config = dict(
    num_hidden_layers=9,
    hidden_size=256,
    n_experts=256,
    experts_per_token=8,
    d_expert=32,
    d_shared_expert=64,
    hidden_act='swiglu',
    moe_layers=[0, 2, 4, 6, 8],
    router_score='softmax',
    normalize_top_k=False,
    routed_scale=9.46,
    balance_loss=0.0046,
    balance_bias=False,
    router_logit_norm=1.5,
    n_groups=8,
    groups_per_token=4,
    init_std_router=0.00931,
    lr_router=0.00119,
    num_attention_heads=2,
    num_key_value_heads=1,
    head_dim=128,
    vocab_size=27563,
    norm='rmsnorm',
    norm_place='pre',
    norm_eps=1e-05,
    positions='rope',
    rope_theta=38700.0,
    rope_fraction=1.0,
    qk_norm=False,
    attn_scale=0.0884,
    tie_word_embeddings=False,
    parallel_block=False,
    init='normal',
    init_std_qkv=0.0334,
    init_std_o=0.0,
    init_std_up=0.0334,
    init_std_down=0.0,
    optimizer='adam_variant',
    learning_rate=0.00131,
    beta1=0.95,
    beta2=0.99,
    weight_decay=0.5,
    lr_head=0.0118,
    max_grad_norm=0.5,
    warmup_steps=203,
    schedule='wsd',
    decay_fraction=1.0,
    decay_shape='pow',
    final_lr_fraction=0.0,
    batch_tokens=131072,
    max_seq_len=256,
    doc_mask=True,
    z_loss=1e-05,
    train_tokens=641800000,
    max_steps=4897,
    dataset='wikipedia_en',
)
Below are experts of layer 6 (counted from 0) of a mixture-of-experts language model. Rows are named router (the router's row for the expert), gate (a neuron's input weights, with its number), up (a neuron's input weights, with its number), down (a neuron's output weights, with its number) and show model dimensions 0-63. Each number is 128 + 32 x the weight over its row's rms, rounded and kept within 0 to 255. Numbers have three digits each.
Before each expert's rows: a language model's description of what the expert responds to; "comes after" lists some tokens at least twice as common just before its tokens as in all text. This comes from a sample of Wikipedia text that the model never trained on. Tokens count by the router's weight.

# expert 30
What it handles: Sports results tables. Pipe, semicolon and dash separators in sports results tables and lists, plus country codes and words like medalist, JPN, GBR.
comes after: "\n", ")", " ", "0", "3", "4"
router:185151119116149149103119177140153116110151045158137156064097080137112073148152187091173079165088129116116101140109149117140126131103093138168142124140115088150176167096147145119133147168069106
gate0:111115123146068177078132102111141159126125086119168129113109103156135086136112085164132160156178119119161137110080158055140096130150164106146134113117097125076107133147167145040168175136135096
up0:085175133097156094161077099138134137149090131121107094131145140140098109180124135177135119144145112151131148079147131147125086093108224108082159103103071179140118104099130153088089173107102111
down0:134130152076152168131094113166094154126108080057134162094133093120116129128079101155139106090141155137086098076127148140095193111144097203142156135129093138130187181116138201110181150098135057
gate1:154118162143137078163124145117122214124133185141157132148170106081140069117113111104126072090145109184137116127088121134213154117083180159107099128201095118087094158139196115150172144162167142
up1:126109098167119167164159119170112170134063119086118105187111177161109124120070111168095170130081115089093182096095114138121164071105102143100126220092047177135143134178143119117108139174131115
down1:138166130179105141099130148169132176111099139136093110044097114162147085086104067079117091168130135128145102074153074086167146097109133129056186045150180117122097113087114189074118101146121155
gate2:148161152105104092129165126126142125099148123161155155151161067123101122153093184149140156109151157100093070134124127072132103029161159124142102106139175146151060164085091195114167152112162177
up2:084101119083122127134128110141109091163108157120133112094147177113208155124101080093113134169197145151126158145127154188145150107166090154096143130099149141101124158135147126110143075113136099
down2:157101106146163101091134157137094161120099109127072116140108161134118157179167056054116083143061168126142142143136103129129085148157083190058141139132108135140084137197140104136156096143159102

# expert 5
What it handles: Music track durations. Digits and separators in track listings and chart tables, especially song lengths after a dash or pipe, e.g. 3:41, 4:10, Billboard.
comes after: " ", " |", "1", "3", " |\n", " —;"
router:122107142158093135101124164196160177076123150162147164130127109084128113134090088138083105093107115105112083120140230133204127098093063118149156148174148079175140181073095148085108093114109123
gate0:181093187075111152092132124146070122117074102166160071110114100141100101139169114161109138152100127147121108092133143131148168130099143109126103160065110144124096196154160113090131148117140096
up0:162141173143067186079141112155066108142130083154154086144037126141061151118078167133159163091118137186088113075160135126120136117135151130161050134103131150100129150112133122127154082136071138
down0:120124110117100117106093147155109156117131114097079167124155169128121089159180120109178078178153167046129097149150067122109138155145128153089149162099101154118198136107186128141129118125126127
gate1:114089101024147142166079106083116165055176134149087168120172125138166094155134164125129130094126155111175135120140115095106143140174133126108178133155187135147162140122116136172127072088096183
up1:146087149134134140158118161155149132165146188138178154175155108100152139114182126149108150159199122152133154140138077176121106110183167119098134171162149125183124177082113183075126115134100141
down1:074198167171123148137106112085106100082112172087077145035154206141174102131151164153131123175157147112120147135153113113086132157149122128178115090147063125192094100103136134113183139138074112
gate2:120142107162108132119111136121098173179111134099043124165081147144155100095129073134077121119127133087125156168157135093110068124107159083169151071139133148177094169115131167137120096144176121
up2:052114083129164150092158153101154161112103171120125087133131097123155133115175171108151122108168073171122133086067140093156115099089152172102137139151147133164124084138081100202076138092148145
down2:156080130118113143156115156181154149110103072139195157100115112097100123148107115120099148167139100089101148083170097163065166147100154115134099107088043151104108091101144125106116105134168108

# expert 17
What it handles: Numbers and counts. Number words and digits, especially the year digit in "the 2020 census" and counts like two, three, several, many before nouns.
comes after: "0", "9", "5", "8", "7", " for"
router:101165128128152124098119092128120119132123133160102121099111100134142123174137143088136177125154176154146106122126107108147087110121162100138081116179159133152082169080127115076161137138128113
gate0:120133124231152054120145135146129144127102157107167154098086160086095135176096089136162120099125091145091107172085153129086130152131065107102119166150099137075134177098127106128108150135173126
up0:152138130123148124093165194145077173116107158088109134128075166078096128123105089115122126108178082105102172087096136122148130070139162150060115153129120147143102146136105102137153181122099061
down0:156129126127084154111106129072151135131089145109160106137166151130169122121145147097126091109140090121143113111087063151041111139130127156081136131115145103179183071112131143139144178111109118
gate1:108192172151132134133109114103129096162082064162127154138078048186123140128119134093140157125150059150170125165157138122159091165165114092159138112098144130148095150145178103136135094159108155
up1:165108127119060103128091132133145140090091141080131126150156189111111143142112130172133107072123110071135140160125143143127174109119130162078119125132112148162168085111074160156067119190167114
down1:139116149151157101118126100141151097177141085125165144120082095144142158143068181168154096090079151130084103133123176165123090107120144123101092096093128124163078092118123128155134156098078065
gate2:105119121112123159157087082111093095067155084123108086124121091127145111136114118155145132132085152161127098140116144134118109159119136188168148136115091137088166113125128081138158108176119103
up2:156172096159074135132140132101145106124138106138077111155078176196132156114125160103144101117169100054144119092170131144118087157134125088176111136094164099114124106117137084138063096147133139
down2:135123139114091131118105143091140119109118104198163121146142180161159092116101131106090128128190124131131111108119134138227114115155167151169140097121208153173134125110097105128173098116115109

# expert 25
What it handles: Results table pipes. Pipe and list markers opening rows in sports results and medal tables, plus verbs like won, finished, defeating.
comes after: " |\n", " |\n\n", "\n", ")", ".\n\n", " Event"
router:184182154124154136149123109103096113076144097210096104137129057161088106141152130097159093170091128188168082137122123086167113124129161158146132094131080134112171155144096117109141122151084099
gate0:116121106125126096103134135115152107132141070156114060120151104187074158118122130125124082158135145129127066129093129183105228133123075079147128128129103114137141135154143107169122115098140108
up0:110102100058123160173126152191130094113091150117165069198127063111103104099153181124128131095088095172138112151199117157147161078087118170189100111099124133176125151122092146185121107140102130
down0:143150112119115104085104134093119073146120132096097176182083135088134092164113084185116124155129125133116063135109180140132134146142152096182176145168110122165167181172116109106195142127166120
gate1:126141182158175135115180174226101124149161135125105139093154130117087130117104099150119198085141092125127092137112129051070113109101134198127095114118128086129082154114130146119100103147073142
up1:100089115140108144165129086142180193135110100087129135161119112093166109128107131129133130096115163098180169103120191173116138082145154095153125171147187115209075116081101136147164147119129131
down1:111127148158121112120118123054112151050153134153122145131122074129111090114117142111083125080123119134167176134122098032094105121145127138216102124097154172098101135083129056145178174102139127
gate2:071096087141085132041081142131094117118093170149112132122072154095169132192135171196016099145069133064119096172077147133138109119134123164101152116187112179092107096117170092121134149126170101
up2:148114165145131126181118073090176116108124122133128141144161162204096133152115114139171166067143195167157186081108125088091138140155064150105091110081138114150135107169142132149134109190040113
down2:109115103144127124114161166137148153126156102110117096119143168144132120077152156125092122078157077113120145132104115082135134134188121117100140118113156179074067084115124138153081079107143146

# expert 24
What it handles: Census and demographics prose. Articles, pipes and place words in population and census passages, such as the, rural, local, sq, and pipes in population tables.
comes after: "%", " of", ".", " population", " in", " is"
router:095088110176136137070117112186092140166130137044133125113120144110180106089135138131080132144132186103142063206135113173111180097114112128158156083168150124058114110100185067090113123163067138
gate0:115107128091129099101074131089099135139119162090159188155099097092156094108115096199097057086129113152108109145127127142120110128118189090119135155119107082162152116086138128062131139156220072
up0:144131142138132116148121101149127116150074138128122088084106157165129182160182131161134087164157141128147146109137122121148097144141073125142146163151171169144161108149155106134125162077124149
down0:144160079130090163159136155125135144112144139093095155114146145160136140117124144142126096092100164112129110173141002168108145141149100135153132102175066146183093084108143115184118149142121079
gate1:164167174128104136106140111095146093133157147116096157087095126097170080108129074135122096137121184120164103125107146159131070147118107185125180115119120077140194071155106131125131093155119117
up1:113086167178114158072190090093104072072101127168052197119059190124099147103120134151106184110097139123110120082144111123130111131126145143124180082162119154149175046106137112151176136196101117
down1:133097144060161128117160154141143179084103104113144162083140108110115091146138089165150116136195125096073079107130162102101094173126141115176124139139106081150126234167123096096151073088145123
gate2:121126142117197172213145133174124155091134128155112150135170197149115168028169178127111113170087116138058143102108156109150170130146106132111171127144155082121196102156127136141114146116137150
up2:194139134121145077123152165089170096120093086138145132111113127169130103216063144148147109183144146120110172108165137166135103110142066075083166179151160140141154093099087137134093118090134120
down2:137101100153135146136126180054149124155099155127122096132110127126153138097098110077136121158103103121131108128145052161083095100149151166136054104181139101149131118109191099118047104086128069

# expert 59
What it handles: Taxonomy and coordinates. Taxonomic suffixes and ranks in species infoboxes, such as idae, inae, Animalia, Genus, plus digits in coordinates, GNIS IDs and authority years.
comes after: " ", ":", " (", "°", "_{", "^{"
router:114149139181136164142157118105130116157104130135128156117139170117114112152125104092052088082144100091108147137106233139114167086097133093178084191151169132175154114096130099156104113103101146
gate0:172158159126096177160110129108136092090099142062132129163183135176143129096160132088106155084141145154125173180159116128116138197100157245098101161102141222153124160134160119175178067133152146
up0:129090161084155142149093176089172128129176154111078121081109129156134100160172095139072199167132151146160188152108122180132123155096135187136185107162136175117167186181078074167143087120166154
down0:131154120131151123119081140137152092118185146117115182057096121176142086113136131125131187122186190156102124171118084161120162145140138116150116113139113131122124157095136114156166143176106122
gate1:143134152091146117098150096126128108152198158131148161110134139177190093136177044117125078149120084160153164169158129086097153113133195146097190146126093139121114124199104154164121102113142133
up1:159115114158097173122137097176137119093084162116167100146131087104120092107153146157119092118120109044101156120119139147161057096101144131140113106136140114121138137119153155128128148128130137
down1:116105094198068109111123159169115147092135188101155167168110137135164121125038186081116095123093136092092191131152103158148118146132160091142163161123140088162129156108159121118134080137108134
gate2:177106122118112150145151164127057131112057087091108125114150122108114087114111119091079158114158148192124099129088134135137096052109103076171160186110076081155089120095099106129078160173103067
up2:131150084088110097126129133101083130164099062079153095191136161186126142129143140145117097146093169154187197131152085084064165194130114138128090113051179157150146158127102165151162094127146111
down2:179151145103059142109151103159148130134153081105099151117119132156117137165199116123075088162160086182108082106095144111174155067108153145135126106152190131109069109125138039165137141134153145

# expert 40
What it handles: Digits in tables. Single digits and spaces inside numbers in sports tables, coordinates and statistics, such as 8 in 57.583606°N, –, minus signs.
comes after: " ", " |", " of", ".", ";", "°"
router:137212110165073154175147164184160063124107122099202148163101129124122075138130091120129093129078175156127117137139145147122134102171092114168110139151095115141150170082116153075136146096118159
gate0:153121099113159150131136168126146119139101114119116186152084129104139097140128140070162104175167038182161140090100160117142117073163142135090113178123175141137064073188079146133087169082124101
up0:144097133119089134135144203152144163173124138099110138137083080101124147113092060137141127114085114130166086115093134136141115113115126164152110177142121119078112168147128146108146117105190103
down0:176122131152080175064166185136126114116148090096113110122120142106182136147155147144126169227136111063141174128067174100170122101125130177140103111161095105137153112107137142097132165143154131
gate1:232146199064180099123096094129135093132125180136092174192125101135097158070162182144142084093141122161129148071129096126075097098125114104155121132149112146104127095124016138106122164096166155
up1:074161088139112089054149166150122160101162079140126125110127171110202102158069116093096204193158092137145166164139158140163128139176129161117140108094109121145112107136204166172089100128100115
down1:138156149091130138168122150152157170080206068152140139108086075135112148074105096116178103157107070119111111096134114108100119077175180104103109144099134184089071097140124139078144062147180109
gate2:094071130168119160077141175138142113122126154138132149136106075111127146123171120141158160144085110106089107149119162107168144155049115043091134109120138153158112087101148135106188142158103152
up2:084133097149122130094153105129045139140104127084095116079113182125094152113138069164140150125135149107099076061144147138114133112121111113099131106090099123174127151123162091165146103147122137
down2:138108115111055082143192123099150149159097140067081129134109149123154097160145109162141146144093086094116113108154096141173119158160124123167087115121158202101095122156147109151129127109075140

# expert 29
What it handles: Institutional title nouns. Capitalized nouns for offices and institutions after the, such as Minister, Court, Government, Battle, plus "part" in "part of".
comes after: " the", " The", "The", " as", " a", " Supreme"
router:156089142111125146142165146156174129100079084111145127155143115122120123116119111076128151140116136087162167100122118148095175143169189160098091113060178097056108090117131165081126113144180173
gate0:167097116116164093091143131093144111148117134099122115117161150100039107120049147115182124146123131097134099124243095149113150152118112134133084139171111078096074093088122147124088143134154154
up0:113123109147114106093099161149116099129142132122087116069166163136134123125154094139119110152050122172134125116103135142133089105054120113134131176113107135138173124120136108155142101125175162
down0:095132120178066124071154137143075067128120129132125129138049106090150199148100126131083116131083142207124145134193144095137181142147099150157107112149115141150154159093123062123148174154123107
gate1:120127171140074140109186181137131125137166086115138083096159142086168174133129177138135134185184118105086112144089138089144113105097098109167156121083047135105139107084130140118118142094084113
up1:144125105124176110167097090137154106118169130195115128169091128163096141162133145127122178105158142173147141075115134077163157107103119134087173080120174129220115141144121122096162162186166145
down1:130132151116127125108093078123081110060133115120174128057061059121089178131087136108165115138170175117068076130178172135089119128045162180119230108101138174127073132150160111118088048152102137
gate2:216086101167070140117043088113177125101161166127112186112138196116105164094141087161118155137135099120131119099131109079112163115050094143100156121145132133102130169155145091083187135147193086
up2:093136170160120129095185163040107106135193111099108092132152111134110105144133172173110154117164120117076106125167139213163104124146135157120072133138100141126130106115133168098153081110152103
down2:085149120126088139094158156143114119093079139093155124141097095134084078098091138141089106148126109150096157127204102092161082104155165166133178070098108166174163134129107106141158166100080087

# expert 39
What it handles: Infobox field labels. First word of infobox or table field labels after a dash or bullet, such as Total, First, Died, Coordinates, Key people, Career record.
comes after: "-", " •", ":", "\n\n", " –", "|"
router:176215148168067158130165144108150111083076114150141120154146089139094077129141145067154167089110110146118069057077156139131124082105125151162118185098127124081142174095151121145091082101085119
gate0:137120145133082116097107128092136066109151115054168131162136110103099154113106112181188096093109118110110094121168127155111173168122114145153159113090152138192093194070156151107123189179098151
up0:186133160144063118018128095138149067100109159115161073107120089150110080093121082153124093155134124128080103120108105128126090090100169130125137140131138127118107192057162122142108147124120119
down0:141139126150131140083177095131138090112137106102173116119119143078107147128149106133121147115085125121155094139190178090161143098193179127168140190090097110167115099105130087152142089129103121
gate1:108092112173126164078103157118170071113112119075059159156114176133109144070088122143108158102109108063164096117202117106047059103133118184117128118091096111106091122154115070090131154131094180
up1:107055143084091150107131033140150164134157125169086134106117124108118138144135163149099103151129137149099081131126156122084107124113115112105110149167198178109121153113111100116124097083180129
down1:212116114158122145090093140081145098145159195168147138115137056118109116114097142097102158125097105081113133165151150142160101104090147095151140159173124136196133147102099150174103103160147101
gate2:123103113155113127174128098092104052126078122111172096129102100165114117146116161171107148169073150097171207150116072179144150144174150158107155084143113126170145106168109103071159119174096124
up2:186057156149103094100153138182074079101105166145157137124139174153062129114113077167172119126119192140108142158135154103144185106106150097137199131118090127141141107171124154123175125163103176
down2:120097215144116141193108153142068180165166116131122158138143140069124138168083146184087167126146087080189140099161079112095107190109167125127174131166062125191118159172167169128167086151137094

# expert 3
What it handles: Math, product and model characters. Single capital letters, digits and LaTeX symbols in formulas, product names and codes, such as \theta, A_{8}, Windows 10, Amstrad CPC.
comes after: " ", " $", " (", " Windows", "_", "{"
router:103102179194174133087094130131145122135180127151161169142134095098153179104110144098098129137140161101079203137130144158199139074161141128131101119133142091127118147130129089136076165066161115
gate0:141130088111140113154164126144142151184096149111197124070167145128101128186120180084191137145111070130130121091147116114165108114165159145084083135042101096121129167064123126101211111118155117
up0:117099078094136151154160174144205083171152121157071089118118089115149110141153116119153146137178163111109107163161143183147086173188115140135152068144130142184085100163121149107105118118093105
down0:162072119062103136137101180145113160148198154145095150090172147094159128132104198106145094128151101133166187192157119160117162146091136152112041117107117147126120131167079103080098099113118114
gate1:193090132150082079095127133143111140139096118164120111144087122127149166131184195091113161132166130114168182177139117131050073152122101159104162139128121125087117196111143098122138120117164140
up1:098210078138137127133128131122142125098116153088106094095152111104115103150110136139167079122116082165099091107135100108144096078134142134198140142113173098150150052177141155198077170128090137
down1:109124088069203173127182098130121102144119125096101155124051110121111103109076140147133108138146176183162119062160150139141123113141122078067120141088132085143119099100157179115151116110166140
gate2:069111136187160141145099150112153137129131109116145032087105133118163180167081148067095134136089152130205165058177126115159102145156195117063121135122106090079073152124109151101166104143093095
up2:150121123134123093106167086175112085053122186123099142124089162116143141124110140152145129124059157131165105162139158148066199137137125151106147205124142127141117098139146155110114118126107133
down2:147140167204147124097115168191129126152148137168111183092113118151156182108089119135140051157177169142130137123109196157052135161130117171079116153156121084099134140145124092124098102136139152

# expert 2
What it handles: Clause-linking conjunctions. Conjunctions and commas joining clauses or predicates in narrative prose, such as "and", "but", "or", "then", plus sentence-subject pronouns like He, It.
comes after: ",", ".", " where", "s", " but", "\""
router:071169074100170108111108146147099095136188126151084092092142141175126126150120093118162154158132092154133107069128112096119064160105156077088078104111168152132095130148132159157172105187126094
gate0:121133168121150120108155120092104101165119138082141165101108094076198140190180090161024106169111106114173154115070157129089089114126168164159085152135115117097141158080163141158118083084166159
up0:118177110130132098078102132142124120093109149113164107151044162185153109107200103147145089112079150127161151130137120138126167125145151173128142132080140167112132139068139165100093137102135126
down0:060194184178074120107159137096191129147088103104098125122152134126090142110169131144103096056123108104138192105166117135098047116165129139138085121076093177170129153079134154143099128071155151
gate1:107171117158131119122063143094146070128091153144143170128161126074104158137140111157133127161147146107108159109125137130071172194088116084097119138143118150095096108143095179109147110171152125
up1:082115145144128151122123140150142159161154094139128184106150095106127126110135140080173135125116109115135123122142104078116122175109117102104093051171116161132124131160153086135142158143104143
down1:116075127116173162123167173137126061134137163123130202103122166101135086141139087133141122146127158074103112137121154100102094162082149124111129135127136070156132141141151104103176099148108084
gate2:123117165176160123095168132155198158103155092169105135119122154130124169111163126089154183121126176148108146115178103148046125158118149093092128114137123132139131091114124125188155156138143175
up2:143120058131139112146092100102134136201127199101111086165140105078134072173120134091148124081128174085129164161129125068149122124188146169122113093071155111144097126148159121110130150134116082
down2:100110157127085085130075147135127093126145133114082132214163113134116157097119182093104088116120163144091107096113155153099161126120103129105116153132126091155110147131120113126127106135129148

# expert 11
What it handles: Table cell pipes. Pipe separators after numbers in data tables, such as climate averages, sports results and vote percentages, plus semicolons and %; tokens.
comes after: ")", "0", "%", "4", "3", "7"
router:109130162111142130114126168131101094151141111193124121075126134118156090102133113156134129188114159139099099125082128136089143145116117115114109111173169078161198083104165130098103146133123089
gate0:113213118136138138124114156089106082124160095050161149130070215120153123084106078157085087141170107173113141154114108110144111153151172168138152089163149137193127097187121110093211114148124062
up0:074089157128090123145170197129101161138130118132153111150104095181075167104062094113080142144125080105100135136142144124137103081105132116143095129102071168125132148181130037139093118137181151
down0:160091117147120116087170138160133162162140146149140128086058162086105150115120160069133125198159167084075166109051118141111158112098138151104136157139122122155122116119117144132123133142126134
gate1:072091123194154166141111126136120182178149112069170106160120144135154129141144136145131113146156125069126116122109171115100120138206130120136147048109110144168111120133136181152115123109181139
up1:079137168134086130131098176150120130209108134158136177097145175098195089134162105168095133166092168089121158156094136173108121097154159097118185076152147104157138123075180139099199141110143136
down1:108122157143145179132110121174104204147069134164108170142144150123135120085172143109209145138114117138134132087105115120163163085154098152131112176150111098206071144144093156123111130177117103
gate2:159160077094115090110140098017102044062143153180093184140093115113123161167170123114130141159098163120094223073182129070141082111132158151114088146153117113102145112123156117127115192154087187
up2:169109089142122134110067123087149112129123184151105221134135111118149202094160107086146143165118105117075165177132183180143094087120126131097108153147120132122115124183119119130139115134185138
down2:121141153143099055103155141089119152081145137168123159151143109099095059137129130128090154143158142152173110098119136117127088138171122121146142117187141166109125151126146125115120129157173141

# expert 35
What it handles: Infobox field names. Field labels and values in infoboxes and credits lists, such as Position, Shoots: Left, guitar, vocals, basketball, and -ing or -ed endings.
comes after: "-", "==", " –", "\n\n", ":", " and"
router:103173155180090159067115115082163139092099102156141143162164064124141158077143136153168155117140081173172126124103095141145040088099159071087186162100184082082109130094135102161124148146097167
gate0:105191132148151169114138176108086148134176134145101124165124126098192167147148051111122089174151182139139075135113153180140101151177118168086123084170174085122125153111137078168152123137089157
up0:121141130173141138131097114165140139135082101129160156131115093156109152112143176127119174070130054102142158106133107074140148073149155054117104081122095175133186144183112137128092156135147091
down0:152092103093171072062146171196108128139153143170135102169156126166128120159085224111094140128115148105146134105131055122146122130118152176131156117105099097091125155149118178197130116136059118
gate1:114199191085095163136126160127150131127190110140098165172092121174131114084174158150108163144215115114140140129117125158077120167109120105121080104170151130127118141106120130182074151108172136
up1:177142122164068137125098110107077078017221125120165158145110155129150166150072189165146156151098097171097085116129163109128058094119135126114117139128117081145148119127133121094115101117149125
down1:136127143102137117115141115162173182162102164104130111107159095137175077140048114066174117157135157091079144134140164109118099177074107088131128108080137083147110166117172120139084148144182110
gate2:157120128119059139134096099095130110117082093049148134133134108075133153143119097063177137134079093159087112127208119146111125066078153076172101128091161081146153200100171154091141133169091151
up2:111124084029183105130094110102075138097155110164117163191074154153079129107127168145100175130110178107135120145124172091125126153136124174156146151152136133098099160206075107155123134097104121
down2:138141067147143129141073110102155072159199154123118138091067120092139101147149154091161122144119134120159083179110137103153147144165110127128122142139116115144112173127143118102093128125127094

# expert 33
What it handles: Digits in coordinates, scores. Decimal points, digits and signs inside numbers, especially decimal map coordinates (49.1069°N 1.3344°E), percentages and dash-separated scores like 2–0 in tables.
comes after: ".", " |", "2", "|", " ", "4"
router:158147102165085163130154160126120118127112123166175144142068128119106184220112107131153101098111164137104096143109191146170147147088063163123085155141107108135087151097095180106121170119155141
gate0:204110163095151146087123150161127156137133102174125199078152106146172184182130092119109203131105093146142094099073122107115168128195101144139119103210140144113126127141097116111092114168156113
up0:140077138129115108103147116128095124154069097191133087094144060120117168157118140128068159174141096153151111071092114141121174120193085190126109125192139135171124102101099134120048083122110142
down0:145138186104154133105177145176141139091091105148125209026133110172171167145116081088144113132149113157152106112083143106178116123118101106109069089134126165095176132141114073155197104149135115
gate1:141157117068113122105150142118093094113083101085139132184163107149125130118094086178132131154096102119129153096102138155178116132120123154110178094078097088136155081127173014102120135136132139
up1:136152176102125136114160142165138112092115162057157149144150110117127120194142149145182160162141070146149123111122113115155173138071138163148139074092098142144128102148117089103078145126111116
down1:077164071196137065114189100116125098151129083160161148126156120106030059079097081157094125119113105135196123125112134122085111077164154139118115168128108082159178123144127097122101135101194147
gate2:130159096157140184143125069111106103164172107079148056139127174164118110151142134152121059110118092129236130125155098114121065092185106140090088167090193114179167133129149055111079172172097046
up2:158184168097171142130103159101186149158142126194142128155151078036151180085145157188116126148164121110132126139122202106181124078126188122160127161153130143167081082175086141118090145140070129
down2:146120131111179121157088111120115157113122158063126111074105130126198104153202156137150131133133220147141128130103159123110110155100124149128084113134111091073118091123125077110140185133142124

# expert 32
What it handles: Sports competition terms. Sports and election vocabulary in results tables and game reports, such as touchdown, Racing, NCAA, Pts, -yard, conference, matchup, turnover.
comes after: " |", "|", "-", " (", "===", ";"
router:155131184118074140117093105117154078080075079101156080161150128113166168089142140182135153120110125099120180116088105167155151128094176113156184176140176110145142125119153129142101082117141192
gate0:106108127123095175148107179142124136130130120065120203152154129127167066124151097160136103136110143088156121095145134119122063167069113086116169069152139191088160131141097125138168116055117111
up0:147162153127142126118122114091138091114092123089136124121129100155164123092127116123158140124084145109143112111140100079135092158152149094143148099147178092098128164168114148191159111123098105
down0:099102109175115141120163164172174104139138089126106040102159168140118160126106118108205187178115141188138179105083061147086123102125129106136181095118138200086106110168116086134154068153155115
gate1:157155104124130080128098074059124159162139188136105196090115153174148069136137116147121111055185086088161133083091105134125144129097071181121142139145119122136110057121092114168108113121095115
up1:113069100135128126161093135169077102109158127132077111111110160161100155165133115090151145076172154162130126115121131128077110161156103086123130120123102162132142081126063121097192179113167104
down1:099110113119124086079127161133167111193134129115074118127090115166100082157068178121132175157124146139035125061149165138166124097162163115137147121204158089136093148151097104148159133157084097
gate2:104105183154075141136087121177138140145184140149143098147136094156134100084110176085186163187168109106098163086101117093101168095152146150153110149136116089145191113186135171062134140189155170
up2:116158155197159150096075112170049100197199188177142111140133128054154109078149121111141115137095136137052167080101130132184163164149094123140138105085151085059178105077092127120110108220137172
down2:149115164134095149089118157133102059122116136105156094183147116102043102139133119123123178138161133111137108109131130099127127150126121096134112102202162125111141175110158128098159100158135134